config.yaml
router_score: "softmax"
routed_scale: 1.22
rope_fraction: 0.25
Below are experts of layer 6 (counted from 0) of a mixture-of-experts language model. Rows are named router (the router's row for the expert), up (a neuron's input weights, with its number), down (a neuron's output weights, with its number) and show model dimensions 0-127. Each number is 50 + 12 x the weight over its row's rms, rounded and kept within 0 to 99.
After each expert's rows: a language model's description of what the expert responds to. This comes from a sample of Wikipedia text that the model never trained on.

# expert 30
router:51 42 48 46 43 51 47 55 46 54 44 42 64 35 56 54 47 59 52 38 47 56 69 39 43 61 39 62 48 63 34 64 56 60 48 60 58 39 52 25 66 46 47 54 54 68 44 38 62 43 37 66 51 56 47 61 48 51 35 85 56 36 51 55 31 55 45 63 58 52 51 51 45 42 32 22 61 50 48 57 52 56 67 50 40 38 36 67 32 39 54 57 58 38 27 46 69 33 49 32 66 43 67 45 68 63 61 41 42 46 37 51 71 80 42 42 66 58 46 58 48 67 25 64 38 31 54 54
up1:44 35 50 38 48 53 48 71 53 54 63 37 52 40 64 55 40 60 43 55 46 57 54 57 46 57 32 55 33 68 62 67 47 55 55 48 75 58 43 50 50 47 52 49 31 17 52 63 62 56 45 46 46 32 47 52 55 48 67 70 54 55 70 63 37 60 42 38 53 60 64 48 37 37 33 69 39 35 37 50 46 60 66 51 50 50 50 64 54 50 61 41 74 10 53 63 64 36 51 73 52 47 63 64 53 27 62 36 43 54 50 49 53 57 60 42 46 55 61 58 50 64 45 55 56 55 37 58
down1:39 34 68 25 48 57 46 41 50 57 49 56 48 53 49 63 37 49 48 48 46 67 49 56 54 48 43 49 59 63 36 35 57 30 52 75 44 61 48 59 74 60 56 80 67 31 50 42 33 45 48 41 56 60 60 33 41 70 48 46 43 46 53 72 54 38 56 56 66 55 33 69 40 63 55 45 77 52 58 25 36 49 49 40 62 35 58 61 48 63 53 59 38 74 40 37 61 37 39 52 62 55 70 39 58 74 60 54 59 61 41 37 40 62 34 59 48 61 57 51 57 41 23 41 48 35 78 32
It responds to: First names, initials and name pieces of people, such as John, David, Julie, R., and surname parts like Fenoli.

# expert 14
router:33 67 29 74 44 34 39 50 52 59 41 53 51 35 61 25 60 56 41 76 60 43 43 65 55 47 53 61 47 43 38 38 54 32 79 51 48 51 50 47 31 33 46 58 50 63 43 69 43 43 56 45 45 60 62 52 49 60 50 61 44 43 32 45 60 38 64 59 55 39 61 40 58 46 49 43 34 26 55 50 44 42 52 40 51 82 39 64 48 66 52 54 52 47 74 21 74 37 45 52 68 47 64 42 57 69 44 73 45 60 58 43 52 17 51 66 42 46 76 55 50 42 43 61 49 58 49 43
up1:67 39 45 52 46 34 42 39 24 65 51 38 53 54 72 69 62 41 56 32 60 38 33 56 60 56 32 37 50 64 35 49 39 51 41 43 44 24 36 32 43 23 52 29 49 68 45 25 61 41 50 50 31 41 47 70 66 45 35 44 61 71 45 63 52 48 36 62 48 48 62 51 58 79 66 49 49 49 64 58 40 60 54 69 57 43 61 58 54 42 76 51 64 42 72 22 60 49 32 47 35 61 51 63 28 53 65 21 50 48 41 47 34 52 61 63 46 36 53 42 43 45 49 53 25 45 44 56
down1:44 32 47 47 58 42 45 53 62 50 37 65 44 56 47 40 34 58 57 58 58 70 40 49 58 40 29 76 49 66 55 32 42 35 62 58 59 81 65 60 60 48 44 47 48 66 51 49 34 53 25 54 61 57 68 28 59 65 65 41 50 50 66 59 46 30 29 58 72 39 48 48 48 51 38 32 29 57 47 27 62 68 63 35 53 59 59 66 63 47 49 57 53 47 37 64 52 49 66 46 37 60 38 50 48 40 44 58 41 44 59 61 36 40 71 38 51 52 42 39 43 72 36 75 55 41 23 82
It responds to: Short lowercase pieces right after a capital letter inside names and rare words, such as Hal, Philadelphia, Humara, Cervera, disaccharide.

# expert 31
router:54 53 38 58 62 69 47 42 74 41 56 64 46 42 45 45 37 56 41 59 88 52 63 50 52 53 62 72 53 51 37 55 53 41 43 53 50 38 52 36 46 30 38 43 32 65 49 60 38 54 49 50 51 65 57 59 53 52 58 19 58 42 47 54 46 37 32 44 62 21 64 59 41 68 45 45 53 32 57 65 43 52 35 60 67 60 64 58 67 40 67 56 46 47 30 53 37 66 46 29 57 47 45 53 62 33 44 46 45 30 52 46 49 38 38 67 31 45 48 44 64 48 33 52 68 65 63 52
up18:40 51 40 75 62 51 34 54 37 42 38 65 55 52 83 11 36 49 39 54 51 64 52 36 31 40 44 47 47 47 52 49 52 51 46 49 48 43 35 51 59 93 26 71 84 37 34 51 58 40 22 46 50 66 44 58 38 58 51 53 58 58 64 32 47 51 32 26 40 52 48 46 60 64 58 46 58 42 58 60 42 63 34 49 48 48 46 45 62 66 55 58 35 59 39 43 49 35 36 36 64 57 49 64 35 63 37 64 71 86 44 52 29 47 60 52 52 46 52 61 64 35 32 45 59 41 54 52
down18:60 56 64 40 28 53 55 37 54 34 57 48 41 39 32 70 45 32 61 52 42 40 64 74 58 51 58 21 53 42 14 49 69 42 50 57 52 47 60 48 49 23 41 56 34 64 61 54 38 48 68 62 55 26 67 48 62 35 55 52 37 40 42 67 51 63 67 45 53 55 51 56 39 65 35 82 48 62 51 52 54 43 43 30 56 44 57 61 35 43 33 45 51 51 45 51 31 53 66 58 49 37 54 53 60 52 58 43 29 36 47 60 60 46 24 39 43 55 70 26 40 45 40 60 29 59 62 35
It responds to: Common nouns right after the, a or his, naming places, institutions or things, such as house, film, School, forest, team, funding.

# expert 8
router:79 42 65 36 33 42 42 54 70 41 52 53 42 46 71 48 41 60 70 44 59 35 28 39 50 52 43 55 54 29 45 55 60 38 70 45 45 49 36 46 58 43 42 51 39 14 39 54 51 54 59 43 52 62 55 50 60 41 61 23 58 41 42 50 53 45 68 42 49 48 58 59 40 55 72 59 64 51 47 61 48 61 34 49 41 76 56 44 43 65 62 33 52 64 46 44 48 74 36 34 42 60 37 55 48 46 62 35 46 62 51 37 64 72 31 68 72 56 33 46 59 38 61 28 23 54 43 46
up16:59 87 50 35 58 24 25 40 67 38 45 64 29 49 29 34 32 39 67 29 59 34 62 65 69 44 61 50 49 41 43 49 40 64 49 59 51 47 40 73 47 48 34 40 62 61 42 24 63 44 63 60 53 52 24 56 48 47 66 51 54 50 69 40 61 57 39 46 60 54 51 57 29 52 39 46 49 64 66 41 44 63 33 42 37 47 50 46 46 43 55 48 50 49 64 43 57 53 43 44 73 52 49 61 51 58 58 48 48 48 70 58 46 74 43 53 44 53 57 66 47 45 55 46 47 45 53 55
down16:49 28 65 81 58 59 57 40 48 46 53 64 63 39 56 66 39 58 45 62 42 45 34 34 47 41 58 63 72 42 33 37 39 50 54 30 57 66 41 38 62 59 38 26 37 46 39 46 54 53 51 49 65 39 47 28 63 48 51 44 62 42 39 53 59 58 53 51 53 55 58 37 51 41 66 49 62 56 31 47 43 61 56 74 63 49 64 20 36 47 53 52 36 42 55 40 57 41 71 56 44 57 61 52 46 73 39 52 41 50 42 40 52 46 32 61 44 65 47 60 61 46 24 69 62 51 42 67
It responds to: Line breaks ending list items, headings and table rows, plus year pieces in ranges and table numbers such as 1,304.

# expert 16
router:65 65 76 24 53 63 49 53 48 47 34 35 42 36 25 31 56 44 33 43 48 39 50 56 45 49 55 46 48 47 29 34 56 76 42 53 46 44 48 57 48 57 44 55 61 49 60 43 48 65 44 46 40 36 43 44 63 57 53 38 43 58 47 51 50 77 65 65 38 74 52 66 66 60 49 53 75 53 51 47 42 41 57 61 39 39 43 46 57 23 37 67 35 53 54 60 44 81 44 76 39 50 43 61 36 29 65 55 34 60 38 38 46 60 62 41 54 42 51 65 19 55 37 44 55 49 34 47
up1:60 40 40 62 51 25 64 70 49 49 47 45 64 43 41 45 67 49 45 27 29 94 42 46 58 36 51 42 47 58 37 76 31 46 61 43 64 58 64 46 66 58 74 41 58 62 47 61 53 52 73 47 60 47 44 42 51 50 70 46 53 34 49 40 30 56 70 64 65 77 51 50 40 42 53 58 48 42 69 47 48 45 36 52 31 65 61 38 63 26 49 62 64 53 41 54 52 57 51 55 26 36 53 26 41 77 41 56 52 53 50 57 64 70 45 67 50 59 36 45 41 55 40 42 43 47 44 69
down1:37 70 45 69 64 52 29 40 52 48 63 26 50 24 39 48 56 37 46 52 36 42 42 31 43 32 50 53 58 73 48 47 48 48 50 33 30 38 63 44 45 41 62 75 65 41 67 52 72 53 64 86 49 31 61 60 60 47 52 76 49 68 42 53 48 34 60 60 62 54 51 53 52 57 55 67 43 53 44 49 33 36 56 38 53 54 38 46 50 45 45 54 58 51 52 45 60 48 66 62 67 63 47 56 53 45 65 51 50 52 48 52 39 47 37 68 31 52 29 53 29 50 60 55 70 67 56 50
It responds to: The hyphen opening infobox or list lines, table pipes, and prepositions or verbs such as by, for, with, from, was, at.

# expert 6
router:37 54 45 72 68 53 40 42 61 53 50 54 55 39 25 51 61 52 57 49 71 64 58 57 48 38 40 57 41 80 52 70 50 53 29 52 38 63 41 65 23 49 48 53 49 44 37 54 52 46 55 75 39 50 42 43 55 42 58 50 62 80 45 33 37 50 29 34 63 54 46 25 51 34 72 51 43 52 55 53 56 57 48 61 49 45 61 57 38 50 64 65 44 44 48 46 16 60 80 51 50 52 57 60 65 51 56 46 74 38 43 50 43 57 44 49 42 83 43 39 54 68 51 54 49 38 66 51
up0:50 29 55 72 51 52 38 43 56 68 64 45 41 39 30 60 62 47 52 37 51 39 51 31 36 63 45 52 65 50 51 42 38 52 43 58 52 46 30 41 61 41 60 59 77 55 78 38 56 53 72 23 47 53 51 61 55 53 84 64 51 32 75 43 22 43 38 35 64 40 30 75 65 54 58 62 37 37 58 70 57 52 42 49 54 53 40 40 42 79 45 45 61 48 70 48 26 62 41 31 33 46 49 42 45 46 46 37 33 53 62 62 54 63 36 49 48 42 36 51 50 58 44 43 56 49 49 50
down0:54 48 55 30 59 49 66 51 39 39 35 49 43 49 42 54 49 49 55 56 57 45 43 48 54 54 66 52 54 74 17 56 75 29 31 64 51 62 46 61 46 38 42 36 57 43 17 50 55 52 57 72 51 46 67 61 44 56 36 60 46 68 15 67 53 50 38 53 49 54 67 19 27 35 42 51 64 49 51 32 47 63 61 35 49 55 68 47 48 23 48 61 38 70 52 31 67 44 41 77 67 56 58 46 41 52 40 53 54 39 75 41 46 36 50 58 60 42 54 41 50 49 61 40 37 53 64 35
It responds to: Suffix pieces finishing technical words in biology, chemistry and taxonomy lists, such as -ation, -ical, -ium, -ase, -ic.

# expert 11
router:54 40 33 41 43 22 45 48 28 43 54 43 51 48 46 37 58 55 57 49 19 51 56 55 29 48 59 48 47 46 53 55 52 61 59 45 53 68 61 49 47 55 43 51 62 43 53 38 65 43 63 64 60 68 65 44 48 72 59 71 55 51 48 41 33 68 25 46 31 39 47 59 48 44 77 40 52 64 49 63 44 48 49 56 52 37 53 49 42 53 45 29 46 49 36 46 51 13 42 28 69 54 63 36 54 68 58 61 60 44 49 62 50 43 46 52 44 49 48 45 62 41 46 45 53 41 42 45
up17:51 44 47 37 33 56 62 64 48 50 60 56 27 35 48 61 41 26 54 45 26 39 66 47 52 40 52 46 29 41 61 56 53 66 59 41 57 44 40 47 64 48 64 59 43 47 25 71 74 35 38 58 23 59 39 71 80 61 59 59 58 44 55 55 61 55 35 73 53 56 43 56 51 50 34 48 42 51 62 68 50 54 37 37 35 39 62 71 44 43 53 51 47 77 69 52 56 34 47 51 41 59 23 46 55 67 56 42 57 50 25 63 52 50 70 52 31 65 49 36 48 44 35 57 57 58 52 31
down17:52 75 54 69 66 52 54 33 45 62 56 48 59 72 44 41 58 70 42 70 63 61 49 62 61 44 34 53 71 44 35 56 62 60 49 59 47 52 47 41 49 42 38 31 47 64 64 38 28 53 46 52 64 45 65 36 67 25 57 49 66 46 29 29 44 35 65 60 61 49 60 47 41 60 62 33 61 50 47 50 42 40 55 51 51 58 69 40 49 52 69 56 51 38 25 45 33 50 44 65 51 55 64 57 51 48 58 58 39 49 68 64 51 55 35 53 43 35 23 54 51 36 42 52 59 32 59 54
It responds to: Second pieces and initial capitals of non-English proper names, often Slavic or Romance, such as Zagreb, Zadar, Modena, Edmonton.

# expert 17
router:52 58 52 49 39 61 51 40 68 55 47 50 48 34 63 56 43 63 43 64 78 59 49 66 54 53 55 56 49 56 59 62 38 57 48 28 50 18 56 37 53 56 70 51 37 50 76 41 36 26 50 69 54 47 49 34 48 51 63 40 52 60 38 72 65 55 57 42 58 12 47 61 42 68 54 57 51 44 42 56 44 60 49 32 61 47 44 28 40 70 56 48 40 48 59 45 26 58 34 31 48 67 58 66 63 39 57 63 63 48 40 46 54 58 45 51 21 56 49 45 55 50 57 52 25 45 36 63
up1:71 47 30 57 70 57 56 50 72 36 44 35 48 62 57 49 69 54 51 44 55 46 56 59 54 61 73 38 56 39 54 54 38 50 59 54 41 32 42 38 62 39 38 49 37 50 43 50 48 35 50 42 58 34 54 66 53 44 50 49 41 65 58 66 51 53 21 51 39 60 64 45 33 37 57 51 47 69 59 42 46 34 63 63 49 50 61 66 76 56 77 61 13 38 43 54 62 65 61 51 44 38 56 70 43 57 55 44 44 66 23 61 50 67 46 31 38 52 81 60 48 71 59 49 47 42 62 33
down1:59 46 38 26 42 47 47 65 41 46 65 58 48 63 58 53 26 39 63 67 55 64 60 47 42 39 61 42 50 48 39 66 38 64 35 56 69 25 43 49 59 34 73 56 56 49 62 50 51 66 56 55 60 44 40 58 77 37 59 49 38 58 56 48 47 40 27 43 55 56 65 54 59 60 41 41 54 50 44 45 57 29 63 76 59 45 47 61 52 56 43 52 50 49 54 55 50 40 57 43 33 66 32 37 59 35 66 49 43 35 41 45 76 60 56 51 84 48 42 49 38 37 58 54 47 36 11 53
It responds to: Final digits and pieces of years in parentheses, ranges and headings, such as (1969), 1889–1898, 2018, plus born and awarded.

# expert 15
router:41 48 74 52 57 30 60 48 56 43 37 48 58 43 58 45 36 28 55 50 57 31 40 58 56 43 40 57 50 62 49 45 53 64 31 30 60 45 38 55 52 61 51 59 49 53 50 34 54 68 53 56 64 39 59 47 67 48 37 67 70 28 50 50 57 45 49 58 45 61 51 47 44 62 45 36 64 47 44 43 38 51 52 24 49 68 59 60 50 54 42 50 47 59 67 41 54 34 78 39 64 63 67 66 24 54 48 44 62 55 44 41 48 26 47 38 41 40 66 46 47 79 51 60 51 60 39 43
up0:51 52 54 34 66 38 60 32 54 17 87 52 65 48 60 68 76 46 55 32 44 48 63 66 34 52 62 58 48 51 38 59 45 37 46 59 37 51 44 52 42 65 55 63 42 47 53 67 36 63 51 47 53 51 48 39 26 48 48 51 63 68 68 69 52 60 30 42 51 73 63 47 46 44 35 46 29 34 48 44 40 61 58 55 50 32 44 48 55 47 58 53 38 48 43 45 63 61 57 52 58 68 58 69 83 40 61 73 48 49 58 45 40 54 37 61 51 56 57 32 26 34 49 58 56 60 43 66
down0:54 57 38 58 51 38 38 54 56 66 42 54 44 50 67 39 55 56 65 59 38 39 48 49 52 40 41 49 61 47 67 53 52 41 60 55 71 61 54 40 47 59 75 66 18 49 39 67 46 37 55 60 36 62 41 58 54 67 65 45 47 38 70 57 50 59 59 55 54 45 37 38 49 51 52 55 45 42 47 55 43 56 45 50 51 64 69 33 42 38 43 72 53 57 48 32 56 65 40 34 60 32 33 01 43 42 37 54 44 46 59 67 57 54 61 08 43 38 35 28 50 38 52 26 43 50 53 40
It responds to: Line-initial pipe characters starting table rows, plus mid-word fragments like st, ct, ent, as in Esther and incentives.

# expert 4
router:55 43 44 69 62 36 53 28 42 34 55 36 60 81 64 54 41 37 51 58 52 45 54 42 61 29 40 53 59 61 43 55 50 36 73 47 47 59 60 46 65 32 52 57 64 65 43 46 41 85 56 68 67 42 43 53 41 47 48 51 46 42 80 76 57 33 53 89 39 40 44 57 51 65 37 65 56 55 41 25 36 60 46 46 64 59 41 47 27 49 25 43 51 47 56 52 67 64 53 52 48 48 42 37 41 41 42 36 17 32 80 45 39 55 58 46 49 45 55 40 50 40 51 55 57 49 56 43
up1:61 57 47 58 52 34 38 54 38 52 50 27 82 37 47 33 59 64 38 57 43 46 51 76 55 30 52 52 57 67 39 52 42 77 65 44 75 62 50 61 63 54 59 46 48 61 58 71 59 46 68 44 78 47 35 32 50 71 49 51 29 49 70 46 40 51 42 58 52 39 53 39 54 60 40 49 63 64 49 46 60 64 41 63 60 43 50 39 41 26 55 39 55 22 56 36 48 56 59 50 55 58 20 57 49 45 55 47 46 65 62 34 62 43 70 67 56 58 45 55 48 59 34 58 43 50 36 43
down1:49 52 48 36 65 39 55 49 59 47 45 32 38 62 42 64 23 31 43 43 57 48 52 55 43 65 38 38 48 34 61 41 57 45 54 46 59 60 40 24 34 60 40 55 50 32 52 33 37 42 38 38 73 22 65 63 43 49 57 26 58 54 35 30 26 32 40 46 53 49 61 57 38 36 69 47 47 59 51 49 51 54 34 61 61 47 60 48 76 42 41 39 68 43 36 55 59 47 47 51 46 48 68 41 70 57 35 50 46 33 51 59 60 62 60 33 51 51 48 44 57 42 31 51 67 52 45 46
It responds to: Word-initial consonant pieces starting a split word, as in p, b, t, st, sp, before endings like -ing, -ed, -ated, e.g. cont-r-ivances, un-b-eaten.

# expert 19
router:60 54 37 41 67 50 55 54 66 70 52 54 48 46 29 59 58 52 72 48 40 51 37 18 54 55 47 22 51 35 54 49 43 57 63 68 42 38 46 35 33 67 50 30 57 32 59 35 60 67 50 39 62 50 44 53 41 52 53 65 50 48 55 55 56 60 56 68 66 23 58 52 57 43 73 42 43 55 46 57 61 34 58 49 52 62 54 34 51 55 46 49 22 72 57 50 53 48 53 47 38 44 57 50 58 44 44 56 48 48 62 54 64 55 51 60 65 39 55 46 46 42 25 47 45 37 53 44
up0:50 54 60 37 43 55 37 73 49 42 36 62 59 46 52 40 35 37 46 34 49 59 31 39 30 51 45 27 65 44 60 37 64 52 43 33 66 50 72 46 60 51 42 68 61 79 58 50 44 50 52 65 46 21 36 55 77 43 51 56 49 40 53 39 36 36 58 45 75 52 59 54 68 68 39 41 36 39 34 71 40 48 70 46 55 45 41 41 43 35 61 40 56 54 40 49 43 41 47 52 34 10 41 45 40 52 56 34 45 76 44 53 54 51 60 57 48 36 44 51 57 58 41 52 70 45 57 56
down0:68 61 46 38 33 44 49 58 45 58 47 30 44 56 49 48 53 56 37 52 57 48 36 48 40 56 39 52 67 55 33 53 51 63 35 55 38 65 37 47 45 64 40 86 35 75 73 54 34 37 54 54 56 60 50 44 69 36 50 65 47 45 39 52 47 65 59 59 60 56 41 34 76 45 85 36 56 37 59 67 66 58 36 57 28 33 59 49 74 38 36 68 55 42 61 47 44 58 61 47 64 53 73 57 23 55 59 53 61 54 44 15 55 55 68 62 59 42 72 57 47 51 52 58 52 36 56 52
It responds to: Pipe separators and numbers in sports standings and results tables, plus sentence-final punctuation like ")." and heading marks "==".

# expert 20
router:66 55 47 51 59 47 60 54 46 65 47 58 47 60 44 65 44 39 45 55 62 30 38 18 69 47 55 40 48 31 51 39 59 39 46 39 40 43 41 70 54 42 55 58 60 61 47 51 43 33 53 57 38 51 49 68 46 32 41 52 50 59 53 34 40 44 50 41 49 45 49 47 51 41 37 58 54 76 55 66 63 48 36 55 75 60 61 44 40 39 40 58 70 46 43 72 46 59 56 49 62 34 24 39 23 37 41 32 63 31 56 51 40 65 60 71 43 67 47 57 52 29 49 52 80 59 41 53
up0:41 54 38 68 73 54 61 46 31 35 43 40 41 59 38 48 61 77 27 48 56 53 44 49 32 51 53 54 64 54 34 38 48 43 49 75 54 27 16 48 52 52 48 31 45 42 47 36 47 54 55 32 58 58 43 66 55 70 46 55 52 53 53 34 43 56 33 43 47 36 39 53 33 44 38 70 49 36 58 53 40 28 48 52 56 55 51 49 36 52 66 54 37 63 64 52 42 49 18 65 51 60 63 48 58 45 58 21 52 96 44 54 45 58 68 43 52 60 46 57 48 36 43 63 78 33 51 44
down0:41 67 46 47 73 51 58 37 59 57 50 55 53 58 71 63 40 42 41 53 20 53 40 56 56 68 49 49 56 56 59 69 42 25 43 37 61 41 42 54 57 57 33 27 53 51 42 53 44 50 50 48 39 47 57 29 38 36 47 55 71 35 79 44 52 46 75 40 48 65 62 43 46 45 40 54 55 61 49 46 63 36 48 42 41 61 34 34 59 52 39 48 44 47 48 65 24 41 72 31 46 57 56 65 44 62 45 62 55 39 71 60 44 51 43 82 39 39 55 58 54 47 63 39 65 56 54 85
It responds to: Lowercase pieces completing ordinary English words and numeric digits, such as 4th, fight, picosecond, cheap, healthy, 6.77.

# expert 0
router:56 50 52 51 74 41 38 56 41 12 50 56 33 62 51 44 50 69 43 59 41 59 44 45 73 42 64 52 56 54 64 48 56 46 47 30 68 45 61 34 56 48 52 48 23 63 52 46 34 38 69 43 67 49 51 50 66 75 50 62 57 41 41 67 53 47 39 71 57 52 29 67 47 68 59 45 39 45 37 44 51 72 31 58 67 69 42 56 48 48 31 57 51 51 53 38 39 47 53 24 36 50 33 58 72 48 40 27 53 71 43 60 48 63 40 38 56 59 67 42 57 39 48 38 39 58 54 40
up1:44 49 48 55 41 69 77 58 73 38 32 46 39 51 77 53 47 28 45 59 59 34 47 58 42 52 59 43 39 48 43 73 33 55 57 12 59 43 44 50 50 61 56 53 43 53 25 50 45 50 72 48 32 48 52 64 61 50 65 64 64 40 43 37 49 54 50 53 57 77 60 43 55 65 71 54 61 48 56 42 53 34 33 76 50 49 26 53 26 41 56 23 61 43 37 51 43 59 50 47 47 32 57 54 63 33 48 56 50 62 45 54 53 63 41 46 51 51 50 76 37 63 41 59 49 52 52 43
down1:56 52 55 65 19 78 47 42 34 70 36 54 69 48 36 58 33 63 31 51 54 57 34 36 39 44 47 66 54 37 67 38 52 57 46 61 48 46 60 41 44 24 45 40 51 65 76 46 57 74 54 55 62 31 65 76 47 31 53 63 51 51 50 58 43 33 58 62 61 39 65 50 25 47 59 59 46 27 75 44 33 50 61 59 47 35 41 52 49 54 63 48 34 41 68 55 44 61 28 65 24 48 40 48 37 48 66 45 27 48 69 36 57 49 38 61 37 43 48 39 69 58 30 47 48 62 50 47
It responds to: First pieces of longer words, often Latinate prefixes in history or politics prose, such as re, pre, inter, ex, Trans, App.

# expert 25
router:53 36 31 42 63 53 57 29 77 59 47 51 46 42 67 60 49 73 37 63 63 32 66 42 50 68 50 55 51 55 43 63 48 41 52 69 52 49 54 47 41 47 69 45 52 52 39 52 51 67 73 60 32 84 67 64 61 51 21 37 73 47 56 50 51 54 44 67 51 31 64 20 55 57 35 49 59 50 52 59 53 51 52 52 31 43 57 55 60 53 53 42 59 55 47 51 74 50 54 39 75 59 70 41 58 41 35 53 49 39 39 50 54 54 36 38 46 59 38 69 44 70 58 45 39 22 58 47
up0:52 43 52 52 62 54 52 53 39 51 39 55 66 55 31 40 62 47 54 54 65 60 59 45 55 40 37 62 59 57 53 26 36 57 45 70 65 43 26 49 53 57 55 56 59 55 45 65 42 64 44 64 60 67 48 49 55 44 45 61 37 37 63 63 50 57 43 54 67 55 64 37 63 70 54 67 34 28 53 77 48 41 67 35 41 17 29 49 59 49 50 58 48 30 69 43 39 40 67 36 38 53 70 30 60 65 54 61 72 47 37 69 44 44 48 49 43 41 53 42 53 67 33 60 58 59 53 81
down0:57 54 65 36 50 62 43 48 65 50 61 49 38 61 72 53 35 53 40 29 47 57 60 48 60 45 62 48 62 52 29 57 53 34 59 42 65 61 70 21 47 44 51 43 46 58 55 43 50 27 45 30 33 51 42 52 53 51 42 53 62 70 38 37 37 38 48 49 36 55 50 60 73 52 50 42 76 63 59 46 44 39 43 52 55 72 43 53 50 55 40 37 64 45 48 40 49 63 33 55 57 30 36 50 44 26 46 26 40 43 43 30 54 56 41 35 51 64 52 37 54 57 69 61 33 58 36 32
It responds to: Final pieces of place and person names such as a, ia, ra, ata, art, and York, States, League after New, United.

# expert 23
router:79 45 33 37 42 46 45 44 45 64 51 42 52 32 43 54 34 56 43 47 73 52 53 51 53 33 58 41 62 53 40 54 38 49 23 73 53 52 41 55 35 54 55 63 35 47 37 58 42 45 38 71 36 29 62 65 58 51 50 65 51 55 38 63 62 64 48 25 59 43 46 35 45 65 52 54 36 60 63 27 50 59 45 45 48 39 50 72 82 49 44 64 50 52 69 74 05 35 76 53 35 38 46 52 62 46 55 36 62 54 29 66 43 58 42 42 62 47 32 56 36 65 52 39 48 25 52 54
up0:60 53 68 45 56 48 53 75 72 28 64 35 45 55 45 31 65 42 48 52 59 56 53 49 70 42 41 47 58 43 68 46 65 74 53 45 44 72 41 58 64 54 27 34 48 47 39 30 42 28 53 51 46 51 42 66 51 44 61 51 39 50 29 32 42 79 44 60 47 56 70 60 38 39 44 47 48 38 39 41 63 44 34 49 62 65 45 43 42 71 55 42 60 53 40 62 62 54 51 80 61 49 44 40 32 53 44 38 51 56 50 68 50 32 52 58 57 40 76 50 74 47 72 59 51 41 48 56
down0:64 45 31 50 37 33 43 66 55 63 57 74 61 71 33 70 56 45 48 58 72 46 30 36 44 38 64 66 45 60 55 54 54 41 50 73 47 40 41 52 55 47 67 59 42 33 66 48 74 72 31 66 57 37 63 40 69 51 55 47 60 50 57 51 50 61 26 30 39 47 54 53 61 69 20 64 58 52 69 60 61 61 65 47 24 34 31 50 68 46 43 44 27 48 41 49 31 55 71 36 51 51 53 56 52 57 67 52 51 59 48 46 33 53 39 38 40 45 44 51 52 48 48 43 56 40 71 51
It responds to: Articles and possessive words after prepositions in running prose, such as the, a, his, their, 's.

# expert 3
router:54 64 35 50 39 41 48 31 48 43 54 56 47 50 48 50 51 53 43 61 36 32 54 53 34 44 40 43 52 45 69 43 37 52 49 37 78 42 44 38 37 55 55 28 45 70 48 50 70 55 67 40 48 57 60 59 56 50 77 35 42 68 46 44 43 49 37 65 35 46 48 48 41 29 78 41 60 48 56 78 30 40 44 70 59 39 54 63 65 68 64 39 61 51 40 66 63 57 61 33 56 51 50 56 30 40 56 45 49 45 39 58 43 70 50 55 43 38 61 32 57 49 33 65 45 61 49 64
up18:74 32 63 48 59 54 50 44 67 56 42 82 41 38 70 23 38 60 52 45 38 45 47 71 33 46 48 27 58 50 53 50 61 47 34 41 63 41 42 52 60 36 68 71 23 45 74 60 51 44 74 50 43 65 67 35 55 58 33 52 51 53 56 23 51 31 48 50 57 50 69 64 54 68 37 25 39 47 51 68 38 75 36 35 47 60 56 46 41 63 64 50 27 47 22 39 53 46 69 43 46 55 62 64 44 44 43 49 37 49 57 46 37 52 55 41 46 56 54 68 50 56 49 55 54 26 45 68
down18:42 47 51 50 42 45 55 43 43 50 46 50 64 73 54 42 52 47 73 42 45 54 41 47 54 20 59 54 38 47 39 49 47 60 43 23 64 56 86 72 49 41 57 30 50 60 66 55 51 22 46 54 69 30 27 59 62 76 45 43 60 51 33 48 33 53 54 29 50 58 36 27 69 32 46 58 50 59 42 49 33 48 40 40 50 55 78 46 47 42 57 46 45 41 63 51 49 40 40 41 45 61 44 34 51 48 51 54 56 25 41 75 37 41 44 46 57 70 51 46 72 33 56 47 48 48 33 50
It responds to: Nouns and entries in sports results tables and competition text, such as team, Cup, League, medal, country codes like BUL, and cell pipes.

# expert 21
router:56 39 37 40 57 48 40 44 58 51 69 41 54 47 62 62 52 64 62 27 62 35 41 32 58 51 60 36 59 31 60 43 58 33 55 44 48 67 35 43 75 63 74 46 66 46 39 43 46 38 51 50 45 46 51 40 44 36 45 42 47 40 50 68 55 43 85 88 41 51 58 43 52 47 36 34 39 41 54 53 46 59 43 60 50 50 38 53 35 68 38 63 37 48 39 40 53 59 58 65 50 35 50 46 49 66 22 50 36 56 83 44 74 65 58 62 35 39 43 55 58 33 42 39 37 59 56 44
up1:41 34 32 59 73 50 37 80 68 22 58 58 49 64 38 44 60 43 51 63 57 57 46 55 63 67 43 64 20 45 23 34 28 44 58 42 56 51 66 54 35 47 54 60 32 47 42 36 57 67 45 58 35 51 50 66 44 35 70 67 51 51 42 36 57 30 51 55 54 58 40 56 38 77 74 53 46 47 55 40 46 81 62 35 79 50 43 47 39 55 51 43 37 54 28 59 54 68 49 55 52 63 51 53 44 65 48 58 75 56 53 40 46 57 50 53 71 36 56 52 38 52 40 39 31 53 51 37
down1:46 29 49 49 34 40 41 50 10 58 54 47 38 51 49 45 52 68 41 43 52 68 72 42 59 59 57 45 67 72 39 63 32 54 59 53 68 66 51 61 60 45 45 57 56 50 77 35 44 41 37 57 30 52 55 54 53 50 33 67 60 41 41 65 40 50 55 40 53 44 54 40 52 42 59 58 43 60 41 58 69 55 41 49 57 57 66 55 62 46 58 32 61 30 64 57 35 65 36 31 39 61 44 57 50 82 56 34 40 50 32 38 59 65 42 47 38 32 41 63 52 47 67 39 29 52 31 54
It responds to: Space-led numbers, opening parentheses and quotation marks, mostly in table cells and listings, such as 22, 11-yard, (performed by.